Below are experts of layer 2 (counted from 0) of a mixture-of-experts language model. Rows are named router (the router's row for the expert), down (a neuron's output weights, with its number) and show model dimensions 0-159. Each number is 128 + 24 x the weight over its row's rms, rounded and kept within 0 to 255. Numbers have three digits each.
Before each expert's rows: "comes before" lists some tokens at least twice as common just after its tokens as in all text. This comes from a sample of Wikipedia text that the model never trained on. Tokens count by the router's weight.

# expert 31
comes before: " the", " a", " this", " to", " be", " addition"
router:121145106105165175098121120125109166111106123081114090152107113109109083118159136131124094154099076155141108138155104098118146112138158083105090128108151104167108095130107133145134134103138111140149107093135135132092099154118137121097175084176132120107140112116127117104166144114123122113127128106108112154109115108163146134115122100107114092124094179113112142123137127136175122163105099154123109147120138116104149091153147127124101119185150097117115082142110093170130129072109131
down2:129179156149128150145100138150099073112126142119104154157143140128117150155141139104141104137129128090132185149136087123169136101166106132129109134115090103155088126086192101106109120139124159142151137125120108104104136112154106112138154132149168143120168143137129173146132136122124072125181113111126103123095127084132108116118112096125150130147170080140135130119078137117085104099126146096137117087136125132128139144172156184128133113140101102116166112131114104121106088146121120
down3:145104138137093146166143113143125106154152142168157169134117121134157136153096145125208125135116095154155137099122129115125130148158099107110143114132124093154115142194159101130127122129180164146081127146130118104146124132152117126145147136138131111093162121080149132169112156131117144141160133160150162097120115092119109066127116095151109128106154098125101112158102150130102093113137160142117126103109121148134097143168102117121101165140074107139132143179115132101119098132091124
down4:132097142138137142140147133135122090152138166123173136125120103101128124123129119143160157081139145092095169089090140144161134118106089140147171110126123172118150127155125095128113123136115160140101135153086099128172116141123101123154121179107111153142117185134137129168115132136161160135106139110170129096148119132137147151129143127158115121101161103179139136132141157136113097118148100120098123138133103123107079155102072130132111162155129173119180137111140097084125095163130083
down5:137114107126135145139158117115093099140147137140120144095109098148099177123080128109171148127113155108126132136159127133117131132140147153120115091122123133147130102114121144118136184104147108151132152127170166152116100150131137178142136117090140112168148117104191108119157157159125144202124135092141128127140149120118178127111105153158111165172147150158125127082136144151144123127112153097070137144124084121107135163171121116124116100142088132138141173099127113073122112116139099
down6:127128140137125135153170105128114082135158141158147152157129156131127144149122155106188119109109142127149152116104134111153145155154106119106146136115119061135142142182154106100130117133109185141085133143144110059136144131150104119173150115134114150150169153095125149132129162123141139089137158168126195090098128120104111115143107095127156137137167121123144121160128181153143086139147146132122141133097150141104135126132105146125125192154086098138158152143112125124133116150122127
down7:123113146140141168177164138117139125152124138165125111127131158116171161094137114143130143124121122139163146067097145151130139162149091120120116118159113118138115120179153076137131131151105150137094119160129152081118126101148115131137144175138116144129169157093116140169130125124137171133117123159154141103122102129072117150136113132190153115118143136125115092124115143147083126127130135122125128109152112189096114134078117097096144166135128094096137189107111119088120109152152098
down8:124169172163134128156115097138138109115142121108152154077157100149117125119092117132166145103135109078080135145154117124136166093151158148163157115159098138148131124140120154121123141100161110153145131137112123126132143132136130100139111174078103123139118113161152123169129134148100151134105174133132126157151101137093126113162113159156152138144123105171123163174131137143121159174121097130113163124147084127145112177110117104140085148110131177102105115143162152063131114123131125
down9:134108155131149164181149154123136113148106129130128127126111133133140158107133126122161166119102124158071160105151098095118129145119089147102146088123102102157117160118112117125130146104098153158090110113129179110112136149123159132180131140127172149098157132129119108135137163139164175166164139150149177101162121111108103127141154111144154096152123119123140134152141129122091131137135123162127141157127130163117121117109089101106073136155115102103159196133137144071116124086144144
down10:136132155143129173152130129144121116156157142161099147165116150157102149115137143103166157133142138097164133113127133118120144140143110145120082131130103118131094118140152085108124134141122142146118137152131128092085110098136132109123166146112145190143166154147121123171113130092179129144142143130143132094141144091089104150135141107164174139144151108161136092125126112108101107126154174094095145101124075140127109142123120128092135135106125083095127154117121084061144068131123086
down11:162158140148141176156099159119138134149076134107155151112130161115157141140112172142158121093117092107111116128146144181115146112118127142140124080183104111116096141162124108149133110099163142129040076102105117121132127133091140175107125130148150096121125134105145136132111152158164113134131117132134143145140124135103134120154104162122130089154150080156121136131127108188124153091137112135135125158177174109116154104141139124134142128125097128167102123136124101141140147172128136
down12:131109148125153114148105138122141055142152147120154123106133150127137184083115116152175151112152117115127143107103121131156145141140119146159142145192107115085146140127109143119072136147099166100086114137139147114132128158146090148178112174142162149105091144161124114123101110150127182146103151110130169076102108130121111139178148126179142135110145137142162109188157136110114114099147143114118105117117088125093111126114121140155141130129108125135129144133146123090124117160118124
down13:098182176129146118114119142131158128120111147108143127090123164112139130088133147136163125121090096079112153113164167141106168126136128156135103108187115099093132167135135136153114128113135119168094086110120096110141148089130126141099138152113138104122120147118161123159121158138111131142124126137113128088139123103094134092168139168153132123176166098155148148138160151160094134108153139114159118120169107151096097126131096131159184109141122168166117150139098117119160164132132104
down14:124113134090123128142133151165134109117111116138133137155125160123135117114109108178150129120140137144136147101144187140076123177143093108162138148142135177098179131117100120155115129142117140140161104139100098130092097172123126159105129119123135130141105170146076103111090137108110093152131117082132172157102143159156111117157164136134119102114148120178120102147145107155107065143169089078159154104124108147141120128082115148144138138097115150124141156119147115161125131151119125

# expert 3
comes before: " |", "5", "8", "6", "0", "7"
router:102159120116178143097129106129143158130122142090081085159106109101121090098151132138106091163110101143104101150154114119133110095138145096106105111097161106140114112128099173147146158115144097100136093085178151118107106139124142103112132101172115114113134091110143109092146139117091130104134143086081090129108104123155134137140111119105089110116103171104105144113149120155149119162101108153113123145135109093129155105151139121089114107151128098090096100125106106166111146107122096
down2:153166134101123116132109136166111117155114130148109177136167162114107132157142138170123160110176159113130098112132139121109128104128189169108086104139112137161142158141127129166095136119095111118121154164115096173163158130155113113122135143137149129167126107170152123146166136119158117130103126157100144137147103093120184106114129176135121149134123094158175127097115129102123102129132160111120154131113117097135100136196117138149126111141126118147167122115137131084126106065106117
down3:111126143135122127154110141138104107105122173157159123125137106155080182107108130152154104117131173104168083121168108096086082124116150145145132123142120126171177119135108097115121100133121078113130143095116100130163119140102128114132102141145116091118136145162117142122149086089131107156161086156142132111130113140120175123095155138131133131130106071117137151111116144147139127088133105123140126142105157120144097142147091101081100145078110156124161133121136090170173111097110127
down4:110145125126122119164145122144104111130098120151157158120170105118132149142104153148123127112143171144091120098127150122149148145106129197097109147172123121163165098117147139138123137144105152145136148123169116161154115139110113109116093166091134109150150149126127135154152136132152128171135114152166136114184130157139170123124111164160088126135139155130110193132134123092157082140112089106133145188110115146110102109157094113124146144084135161172106149143144092129116135083101128
down5:116122109122093143167123148104134088106109126113142136096158125149151165124116130158113090131108173144142097077142136146086139134123128134133143128130112114180155109133123128131146158128143123122161139099133126141159131134126111129137105148135142096134164110154142127151158131145148110145110114150171140164146121153111135141063105167167115121134102087114107150106146158134161108141088095070091152132148141143144036153160125111131138116148137160161179139145097122109137114100125074
down6:118188128131094123110134120178128093160092112144152177124155149111126112135120159160117120124146171142092118056149122116131164099102176158092132143170124106179150131107145132132108132108109166104107176148160167133131103131128154113118150134102129115141141160129102128140135165106145161165133145141145152108181116106157151134139123129169118115116113152097128130095123119101144135138129096125102146127111126153138131137101088094117165130121121130143105167154142108129110148074076136
down7:176120137129107128135117145166153134151122162159114137142142151132132149145117153150138129099151151125138155074127173141105103121122086131134138115164121157123158130117111105119107133132106121144107168162125086136153192122121136114127138179091142158171130143136154161155124116132134135140129165157149164102113112129093138132122157102158137113113161063187136153145145177129119092134123135113128171148126122135135087137182109110159125108122132135176195128149157112116115087141114113
down8:123129132118141148129103154185177106156118133161111175149148148139115161111160162135141146123168107118098147075137157102115129101110142140144108159152103109165140124112137110140099132131110165111102153144110140155127148157134144139174123165114127157166124137102131145119131138145194159167123108159154160100158124121132154119116141131112153088141163115141102167163129170103116131080132157104097131122127142146135118110127077106118130130104144143160107166144163083166107083105111144
down9:141139144097151131156142119136133120096087157136148133103152100095115150169112102113122164130099174101145140072116147124116083092128138134099139105166104127126147110117145133128126117138110093156152129149124143157126121131148105131121109167105111149147123128117181179161128108128186092133110125165169180125180168099159106105093142117145103118164114111151136143113145154098147092091116120139108123145085116132104123086128078104133140103121127175146096150117134122105097140139093118
down10:158122148103086160154123138161126133147080123186148115156136117098094112155093135168163090109176141103140127087107147126165108138150115169102122115144101148126124126126156172138131166146107156102113181161132092143159157117140109111130144149109127151175142151139122132174148099134147081111094133146145157111115120123113143104106130146173140124153146126150148119154099149093154100145132133138158179155114112133102075144139113140136164163104147163144142141142128143096100141134130132
down11:157080132139100167183126163129089114146067141156156147116108133156138172115106156169194083092116139140136137128111148126130114156120123179104165140131106148184132146184133156125123135111105137134151153143164124105169118142116170147161147133099095140150105178151126117170124094125135125121091141129180164131137120118127113107097149117141120136149115105160149136177144163097122096137112121121136116163126117148118114133117150130126131123101133152147133134143152152118117154091124126
down12:136110106140131126132125163128094107148122165176206164124143102144126173099135148200107108097150178100131105101108131103079135151138131171126111135106105166174125145131115108103145117127108109116146153124128137158138095118133115138140160130127116082172129154152142140123165126127114149151112101111131149106120159119121181107079133104171143140163129106130109148122145128110122104125135077100131149150128129125112095141123090121116169143093133139126131150098150117149145133131075091
down13:147133116095132147173118110138141153130107179140123147140163118119131156150123127146120119112161129107134139083140141113122094102129103169079113122142132125116156145094135140103101151131124141151112132152144125140158136106113091127122118160119128157128139173172151125148150108140157119136128151170175145108186129120126183184089125144144149123129132094130148144129130154096136075100133164125107172170102120126106114102140098129159158183132120177125149136125140102086098140119102062
down14:158132120132120147153138130144139116138107116175128157147141110134108148145149143148139126071184168135134106061145142106119098114133129128113116139142131113144149127170123141088120174144124112132117141106119120139155180159088078110130127122141160141193155122117142148151170104132165131133101109104148170090157133106113155102105139148143131153159173079183130113146128119101140109104165126126133145139102114147126076146142111128133141119081103163117168135104149097111111087121109118

# expert 27
comes before: " the", " a", " be", " not", " also", " an"
router:120138118105162141098109121136097138145119120110109080155101091107094098099151137131104111177106084151110124175147111113134133112118158109081104138087126107149108126115097138145132148095124104131137108089140177151097090179127143145102143069186127114104145100087159098112159159105095133110161131118126097142116106099147147146112122082100102122122123156118109135121164118141131148136123123154075119140151107118109136110150137102121084127151146114113093097130127124138153139092117086
down1:153122108104136147150139163141052128163069153125130132106126154136114184115122137157130154109110148101174115148142118165117148148133109148148124156164097117108096102092135135148132143134151156145135114151159152118153127107153128149161143125107101120119116141092105141153122153092112143123140124144172155092155116155134142153130134166175134117172106100148156122101119178114111112082137127113128123092182104115107151130118153112150105146072085081113160150129125155130135136153103116
down2:149101106104135137174131125136122156167129134096130111091119153119125168122119172142112165125117128150167100166159111154142132135115147154134152157149120115121147107102142111127072150117118162137146128138125122097161103116170108059130123100120090143147103141154119161149108164096130142117154154133141189119134146119138113146106144170150173187131140147096177087097122174124132108108121106150135121102155100124103121129086145122155113151109149091129171124098147143126156112133143097
down3:144103112138128084147130126149115114136096127124135124108131122166138128107131150121126163104111151072135108157089144151117157142144131125156097157166092112073108135082180109122151114128095154174147135110142151135121128105188173109137135113134084106142141114114131112215118151126122145135117129137144159118114100134146156160133150174143153126148131109116169132150112152077135135132100125101109100092156119146109153100103124115176100095088129106112130154092136144129151123131166117
down4:168123115136133132193112114136098165170138149138161118132084110125121110108139149130104143130142126137094125143124094159122086146116143178114158146127108131105128122072152158124113101118136134177176138119153147113168115105150181070143111118132155112160110136159079114135089115109130155124149095127149139102126170105126115124149140151140145169106168149126172128108157132125109154108116108098128156137156108127091133101119188136150140145114134075119127158146163141094127118122098120
down5:115127078110131152141136163142128123103100113122135089107139134126100154117101141119138166142101125129132156150150135139108145110137141078121140069134118113156065080123127165134129175123112133131122152098172119093154126112125127160138118155085109099148157108102137145142106151150130167171135102080157157131140146147103192138106120139156120150093087148130126110149167140098106113139102152151137092161162139161125181155091104136112132111130124123166163154141102128114164132146131117
down6:151097149123134139194080116093102165130140150094123118115146136141132129104118148126096152120086145129134134149092101167188168136090139100133134136139153149134125122078123131107106115161103136105105096105125167122123131119126093076131108138123116155114132137145063113124089129111133146171134166130113176106124152126119084138099122159115165140106156136145164142153108137143121109121153140131132162101127086137110117125122116107184100176149186149142149118117136132147087151110128125
down7:130120120115111101159123140147133128138100126141100140124156123141129120138113150118099165127143112166079134152150129117144139158157154107165146137163102094107130133105092135147169125120122149156151144130146154114118128141160152091124139069141143116172153141110099113156119125100115113122185144103141162117149139125180090141135150113085137155130154119079166130135099130118143154090113124160091183048092098116094120137127108131162130163106139101132155098097153160111142100144122103
down8:152113113112135178145144199075110112115148150148105114111134119139140141103126107139105178127112115123138154133124160126181132149134119110099171161136118151141112124138098179143144096149136142121127163130102134085156124150139126129142125117105145105091111139163120099143083147068111132158144142098147127137135135178108148122108108144119143107130144130097182145112187145121135142120156158104142086125133107154144091121112121117159104181120150138139174195125119156131133128132100114
down9:159100128099168143146146159097066112189088156184164160120117155140120189090116125144139159121102162101140123171146149145160141124105153109154169147140116158150144122122148128128137134132143130133110115171139133114172127128144137112170161091069108129136095124133129126122125153095130130146146143125162156144148120144139140144122127160156143116166120089171119090098141146144136129090141152128118092084136102124110107130096102092141112162122116125145163124143118165132155148142144128
down10:081093123168141173142097158084139102105159138190094129099137123139129151118145102128140144142101129129146090140136132143143135115096107112150070144127126150132108072125120135124116154093121090146128143145162119170121120117135109106115103113092146113114128137106119110142141113162145093145123130113095149124149153144176162155141113112126152131106133114149072119119149151161155149118148148097147125092114176181135136156184136096111145184152124134135147153119135098104166156158135105
down11:128105148122148113094100150127164141140098125135115136106129152117114127144128151139148165132154133143157170107091188117152132140116185153127107118137093125174108108104147160114108122118100171150093162107101156098142136167118110125129131130142118135097097121136133130170158132117153112138135129088135158108169170108138132165154181103133115141103141128086151132143190168144144152148122161170137105135145113179155176141116091119123133170163127112139136141121133140137132094151150077
down12:166116131125138131119123098121111176144141139165107135186087133138129118115143126096158160102164164103127112115090180162161144180140140139144106190129086164128177126108099121118139092121125135140140147110171123110195131114152156125163125119073114123111097118097103114181082124107143108119085115128131155073157129119145111150148114157150130131093154108126129120146119184165114118122097128112132115126146139131154137119138128135126131145157107142143121120133106112134155135146148097
down13:138136126131133135162152153115136120138106140128129144093092151127128104135113170123153186114132162157125166153150116141144151111133122121116165122132133069125087112101140139087140160113139118138147103123116124128183129098130138130177109116121137111095114126122096124127075135159163117117125153110107183111109145097125171127157134156112153188148124109137177127150125129106134112104123105108125111135182105133116194180097138173129139088106110114189176140139158118120140141134127129

# expert 30
comes before: "2", "1", "0", "3", "4", "6"
router:117158111105164152110126117139134159129111142097088090159097112092140083085163131121117098168100087156104089149148111123132118102149153115098103123102144102153108123132094165147143137116133121115142092089146161103114120165137158115112149091148121117095130098091136111094142160122088143141124122098105098139120096124166116159125104126113091109131094164105121152112146148163147115166097091159086102139128125098128159105143155116103116103169133098105115092143097115152133145090127104
down2:091132134109156133117142113108144103120110152083115092146138157097094155112127099124139135143111126094169136098143146162195145143118134126115129127167095145107185119138098097160111133181150130141091133134137140097126153131074152152137123131097141174133115138125112096107125099082164079155093106113139123108142101115116139105126143128156143129118134090113123089175137156118142136091160127129150131098110119155169135166120081085124080135137093156098127124101140121102129105158136134
down3:102138126129122126114136120128128096144151135117113135111109150125155164108115103117146140124155159116135152105120127162145167136098112133170143124166159143144145117101163085113159077149090125141108122134101115152140134107113144124177122161100125147156130163172139151153106118110152099186146155168165138138145166118114141118099177161173166154103127094139145101143116108117139151131127176081165151115113134165108090145098117111157161135099105161168121135137160161089138113113104158
down4:144144140105133150130115118108108131133129151122114150139116161136168153126141123162130101122181161104153152137111145158156127146112093150136145090121165141158153164108139106110096117106105125146081145189127111155151115096115106145154111132095175141140127161153144176081104086123136116109132127189167149149156119131136144117133135115136132164105130089140136068176122153095128124113145146153189131110140122148091124120115129144155119137129132110123144168122187124112153116148072121
down5:135119136155102165151148127140130128147140143127146108126123182136128152102121131105123114070174142100126152108144094163149175171125144178146126172175069148136122176136137090129125112123136146150134148105102139093134128135122115147132123137099131135166106188132125131148124132076121108120102124127161152107144127125143109153094156109149153142096126149167140056114142128126156113118125122128149124090166109123129142147110144083144162135109123160139182129128190121116152106160142128
down6:110090117125113140160122128125129115122131132148107127132121156108153175097143082132147105145144145127131178090113147139143148133133117169129135135161124124108149158105152111117128091174122196127115160148122132124149154142143135147162128178085134124168142147152114177143102137115160119108145150137191154159122138152114123122126141174158158158086157112149142068128110142134131099118157153096166136099154118159117098163076126109173163141131107163128166140119131138108141119137137160
down7:151117166150121135113112128156108154173111125106150101117176162152146137126138113155127106092150136149111149114122130181100122162145100180139170159152119119135146157149115096117176122139134167132152146147112142133127130076121145139130118143127121137172127152165099141135112091092088136109162126152150162083122100138145099118084174093147172135124157127143116138140150134131122143118129147130121153092106129112135130137116103086069145160089122160145169097143144181103159131157135144
down8:121122130108165167167126094107125122117129118144090139133136162095155188097136107141157099150122130118130178114106139140146138172112110141114146116148140133133139150149131110077122126133118169093066154163134125123158138143105123147159100156094106166147139153136165185092124101113140111091135151162185156143116096132125118126122134117146140156113136124126167100143137157170129114110144138097165168119133142150118106160106125152165134153162128179122172171137147129119155108143127156
down9:123093117119131140132144127122119114135121139138125139114135165134159180110122101128139131123141141103157170093108119172152121156126098168151149133167130142131130148108134122118136081160104160162093142144110139105169160120117125143159118164085122120157135180150094175144095115112150102134151163141210151132131116158116116127117150153160152137085151107135131071145114135120108117118138179122177142093132132178107107146099119097173148141125090155137163144116154141115126117152110129
down10:125096115130133128145127135136127121126125132124114168119148169114153179124141098134126111153119151107136160110112140151128141170159102174128155155179118141129132176133135115133148109163121177136102157151122117104156146128115130165163100173088132106167159159142112152145101125086144101142159141112162144125128137180117122109117153163146162162099165129144144078130102142125133113112138162095176139086128124161104100161098110079136144160115102153146180117126163147118128129156097133
down11:126122104119103114126123116126118115106112134117124102148170127118078162134152111140150122124173126104168138093104116145110133121133125149155160103165135121091114099158131118091141154114182201122135146118126101135124080134135121109160142154111125153157126152171111173114109113113134137108140126132143140132144160116127152097073133125136160115198133089147100153182110111179112136099137147134106147108143143111143123140081106133098106161089112176155166139153143135098149151125152155
down12:175107117120109116133126152123118103112112144175125160130144159159146170122125110116137127127153143114129161108123144143143145159155134184119154141142100153145161141128165122149135110170126180161118160127093137115149136154155119181151137144079109127165156140145133168136092159124145101107144144151204173158142129151125087133105136160165149126120151111160138086114119142110151099125132158103147124112160114144104106159106101093154143178129127142146166134126160170144142135125095121
down13:133087124151102148202099156139119138136145133141120153102129152107173167087142123124144105158134156117117141109094114165104163141150130151145163144174113129118134137109134111167131107133138188131092158145099104117125159109159096161142093129135129116159132126140083155134098132088131115128134153145156147122155132092110133103109156141138163114111175131158140108164105131105100160109137141144167162113135131131109112141106095099138117149106101149136133148128156161086118137189158175
down14:140096125131088123115128147131110125148116133151139160100158169128158140115122110115163113122146156136140186089116147175124139141133090181156159157169114133105127159108130128131128110158101183137117164144099124096139157125111129168120120134080117117179152146161126160144107125106124111120167149157155163119125144145111106121106149146148157152109162131129115091099112119106140123146153176115176169096134141167118109152084118109130162140147092165152161130113174154099129116156117127

# expert 28
comes before: "3", "5", "7", "6", "8", "0"
router:114162099120120129081106084161110144131134134103072120162129113139109119123152168156143114139104120177152133129154103120134130128123137107126123099120174131126127092143125148170129156123153100126103117129127136116091120149110165127068138095171112111132142101134140097119130178124133152139119140077099090133117089123160128185130143085106116127127127159097124142069150138155163154154087089152123108150125125128109146121152152087105130119171137128083102140170114084144129102111108122
down1:134128132136114144158120114120101154104116112117130198151134141137170157130122107128161100141130117076089146118108132145135141146118135114106121129165106142122200088102160180111114130103154131119102160125149114188112140130135138113132129160089123121145116123152115135122149123101143141167099085127125146106146077143108108110136114140173139135102161090151117093102130086067110112133145099119136113099108125102135095164105140169139106121111155163121169131155103123082123121108160093
down2:147130127124141198132129140119130087140102093120115121128144135116138150149109149088139144097152090098166113103096100167107101155150153097161110151145115122108146143094154154109120118113116139120082122142121160112119154115138124149143133140155102144154136181082143132084103132180114128098133096116146154168121146150121124144169134110106088115197150104121134116142105115132173125100116129118113134118123121135134156145157089121124112147143179144139098137103129115115139085168190172
down3:165141112109085160145116104104100160115121061131135120114114155120118168115137140166118126116109149122154142118137132118128134113123117151130087155139104145118095163139146108111131109161156162112154128141158125142138073159147123134133112108141174134169112129099126138083082122128113111139150132145093149093097096115137158170153105147159153129108110159147116124119113124105110143158095154144115151156152125107088146139140104115143206131139139116175137146093127096094134072133187132
down4:174138115137110137111130133150137135126101126142118129125161156144135119159157135135145115120140135142131126145156120160126163120163136122128109130126062110082125112164129113129132136127132109081121133158110127084145160115114138115116145103100118112206162181123123160117140127116105121123104084160134142140125071116104090033175122118155139109135148096142119070136109114141130145128149140137149079138112137139095122101083111144098133105136127140110122166101105120114159069131141121
down5:168149133102121110117165106147139076133131120099096128135174125158139102171136108161116098131125091162112118159085104195104184119123135144130143092177112105137122133131140117141156093085154111118145168130103132079127122096148169117096080122146138147120152155127123117118118126134149143095117086115108103159127143134101108084147110133102137159138101130121114090107131129123120099153145137117149106159136128166131148131096145127119151119072137135173124154118098176133173138130156132
down6:137100154169115143138098109125111148129104125095120091146144114150117122127118113131091121119120129110142091128096136138116148105119152162165157175155097130100093144077144138130114118134116109113148147134146149126161159117174115125090144151095140135136104165104099117115162136075124160101104113099173125119171156124086147089128137131158159114144099105170118099122165096110154154103169148164137077111126127128163117140088130120073111160111143170105157155113097141107106135150127150
down7:129158138134143138144128135121111126143116133136142101137124104195084126099112125125137146110129150106103127126069126126099129098113113136114089151141092099095159142124156143116165158143137099108115140112110141126122151159117130133132161151155163137125107120135127093082144155114107150114180177115115143133178112161103169125166174085142099128092125140118156112137148091116125188124157140153109131137114147124106067160106084140114137169125172151136182153133123178121125128148129136
down8:142116107141096142144091118140131092134135129095121126159119177143167118107142132185108087088126120110147131109113131145152152105130108137118120147167078115121131114115142140110083150155111146153141150088144126128135140098148125108146123101128134140163110182132107133117118120139144122140120105152114187064112092148139134116124142154156130142104145132160114085133136130164112105078150109150117127100083104143131109186163106130115127155072134148109188138136112086123147134107184108
down9:116132104092092116126108128142088125161109131100115115135111150160131144096152158140154141105120150127200114117149142133131130149152103106133140162123099117126122125145126116116146110090166088178108143173121122148139160131125127163155155143116120172136084122166159146119062141122162108104131083168096161097078099126136144119126125158138148116164158105144117104144115122104128095123073145121095108143133168120097103138139110111117081146109114148144157113185133130140161145133157122
down10:133115100130119126136156129111116127134155139149149104120149151113124121124137128120111178134184146150138131096153131094111119166138107145123082106123136084104160104071090107150113115148155144109145102132127078141130143096115124158170123117160109143104112106074161171105156124138153138097115080136134104114138143129123091119171092150081162145140124129109150115120160114096143106154161131158124151164121127123085128120115134099134112165143082195116150121116120160137136159176158103
down11:137111147122092107132140143124094140144160135157161191143135152095154113107131139150120123112144108073124143088104120110116125134129112163153141131178162080144134135116148151121157130109132122127094148106125082150154160125100117121139145114137160115122125154153121138143128114129066153127131124163170123102061110091101125107104124101160135133144162117145104115149111117094142089117160125181123112101099126109130100124101094152129164138099135152109175165090117200128139136132146118
down12:136135124127132158140096147123085119187115106101147140132058144145109125110148179147146158100127145110155134121126136123112109155138085132143112145162126081109125115111144122137164147110153147118158157164127144161148151143097124116147147123138148149151098104130148146107082118134105131097166101180106163119114104102118148142130102114149155117104158169134092123143114119104122147120073132127124154180156147116057087154127107114127116134164128120143120134129123121091155143095147186
down13:142105141167148116128147124112095118109160121154142118171175131192159146105090131132124089067153152143147109097132133124139163127173137129113133142131153107118119143097122120121124154134089106130170140147099132133109137148130140194106136117130133144117145176154106135126153122118064142127125160121074149114124090181115137135126131157094105151157127147107122101117095117134130130111144127096121142092086101130100149135103107079086112149122102125068164142110135138128111106129135089

# expert 26
comes before: "0", "1", "2", "5", "–", "%"
router:104163133103162131106126096134133149126116137092095094173083106104128087105165137132118104162106121161113105158154112101126141075117165107105113114091136105150114128141107140144137150119121123121152089071188138117123096161137149122100151070170135123105129099101133107116155150112099125115135122114079094139098114126172133134127111121094093106101105159113115152120145131163140129165123079158102115142126114095117148112143141134111088089158124105114103103130109102158131163102115120
down49:069092111103126147140176183139112121171086149125154167094150148107114180103132121164113098107100129145130169106107096154117148129134118124142144101150149126123150091144126116100159166090130116171102139159114168124165123100109125160134105144111128099145136138123115120176110145135132139097117145094184167109141181119127157164109130131144123136110145113129133122131160123147149110158117148127135174114128154092116097124139131110122107137117118139153173119166109154118077112134091104
down50:082089118091140137137143167134112112148095140145102151108142154114132190101163104127162118147094140125119151132107118142120155149138132169116141134157151106111116098170128135091188137111122113176098152181128149137129152131100117158117144140098139109163140125150123108200142165100146109117110141128161139124115177145111144143132131106176134131095151107139147133106121130125126109168110142129123172128166138089119079158112139123128112134141135153121113139164106165092086081122111114
down51:074161120133090100205134142122095126154091075151131173139155086123114131127142093143133089160118120153119150144113115134134118121136107155119146145177123134145122094137133156125119142146102146112110151120098118152097166101105136112084135121138124152176110096122139146116114084152109130115143119126154091140136175123158195131157097115134153162096152163122152145135106101132114124167113156098106134117139125112129080134095163139135130139120162135140092092089119109139108121170124127
down52:118094123105100120166124147148122126136101154132137126103132159118116180092127162135148126119085156138120145145096055164122156130123141144129179123171145116118123103147149128124181176112131109167115138164102141146127127123100136130124121117123150114133148117124129123146111143103153117097119156156146153150145143134121188149112144108152151144184114150154153125116125106122134116113097177120142156139188171097117064180090140124124119119124106140139108124167120176107136114155091115
down53:104126139092099104131182173156105113145108133127134182103178129111124162131126119181176122119120132164142147141081088136146131090165140108116152092161121122083151097132142136102134177095114135144122131117109099111127128090121093144111126145095167101158166140098120130139117159140121102119116139117137124145148151168153142097142154165144120155152150124117140124118081120112137117142143142137089134081106155108102072178113171117151139141141118117148108091132101136108114107159133122
down54:095083091127137129143141153129105114136100141121118150134171160108114126105146122149159152137081129140121122112091131087107115099158133116119129119150118162126175099160106160125117154102140159058103145167161162077154138123124149133091148154136145178165125116141110125153131112146104137121096128150156145106139154127180113118091150153148125136120158158131156074129168144117131103177109137116099135138142143131130103174095087154127134119155125110143161119123130136105080081121142139
down55:132116100157110082117144164157105099133138086126173188109141126146128160133144168165120113109092145127126120157087139144151179104130126137127153123146113154074153120160160110096114124140118139153084144109087118116149090124111116111108086176116130114140133133143175145154112107148124131095162126179144123125117132126132170145142114191136134144124171144151145123134109106132122126163149142144107141142157093124102074152123102148173139127099135169136150092119116113105113092126148125
down56:149095092127095096081185112118094102125158143160163128104112151123132126145113116151138125105136082145113145139140102128161112114142121124126130142148109077121129102108126159115112102074162139148139155109100196091168132109109163156151074157145105131092084126153144130121142148165157138090116063132099128176133111115150110118155149138147142116181120099152108098138109153145131090112098137128127130100132092131107116159106118114124155123145105105141147115140131152116098111138130130
down57:130113164105168105154107143151139137126127141100165152126115146082130169125141128166132135107137126123133159140151117106151169108126139150131163128127086152123145079172162136133125147083107132164093107134087161128170097120104108126149120129080120125128142180171140144159147132128173159119106068159124101130128191121136175139142110173146141136169151126150134096128157136169118103119093132124140138075159107138141096141105145116121140148105120161140159142122132111111104109132154114
down58:087128123150137090125132139110086118145141141114146128158130141121154106133132109135143138135108112149134140104116150134156122159177173160160158113123114107130187076161115126146130091134124133133143135086130143117138129119142152122109150149144157138138172108160161122156106126088123122110097166140067084093146132075125115095103152135142147156164143147102137126141128117122083112133128134151127158110119171155070103170121127120150125114139100121078143149090140173090136070114158115
down59:100112136107113126146116136168114122150083157148139178121099162149126146100128167122170124104136115086130119098123101135076142159164122150103156086173124097083137091159110116117135128127144141126099142166149152132152177139095161160144112172107115114148131117107139097135154101086134144135112133163122131111126114131133175101137131127145155109112089061152122112121126146118127134119125131144122146085112160092133133143114080091152140137140079142162104150169139148132135083141104116
down60:100104088085128102115165174162146091130078157121129170076131133108132178106147108132154152140128151131124166127123100171133146117151148149151157104175137120114137111156143118114160162098123122160087132144101141111158138119123088152138113149122154079133119136156123123203111165162114119112135139130129143136150169115151172144150109123170129129165125111112153121096144139137133140131123180114140132096144133122114116155107120137126114119113100117145144108165123175114077087145116107
down61:139120123132143102139126127152095138129117160143143115108118095141121095122104125116157158099121151121090175109118113127073137129144126175103141144107088125110111120174169134107183123112092117137099144178138155112154152162078167125113143131116093165132099132127124110107097116117140168114074103130170130122126197116151177138122145097144123134134116138171151116142167121092130141154096139137131125157172157114117085116087106151142158111104133176152125140117108148152117128134134106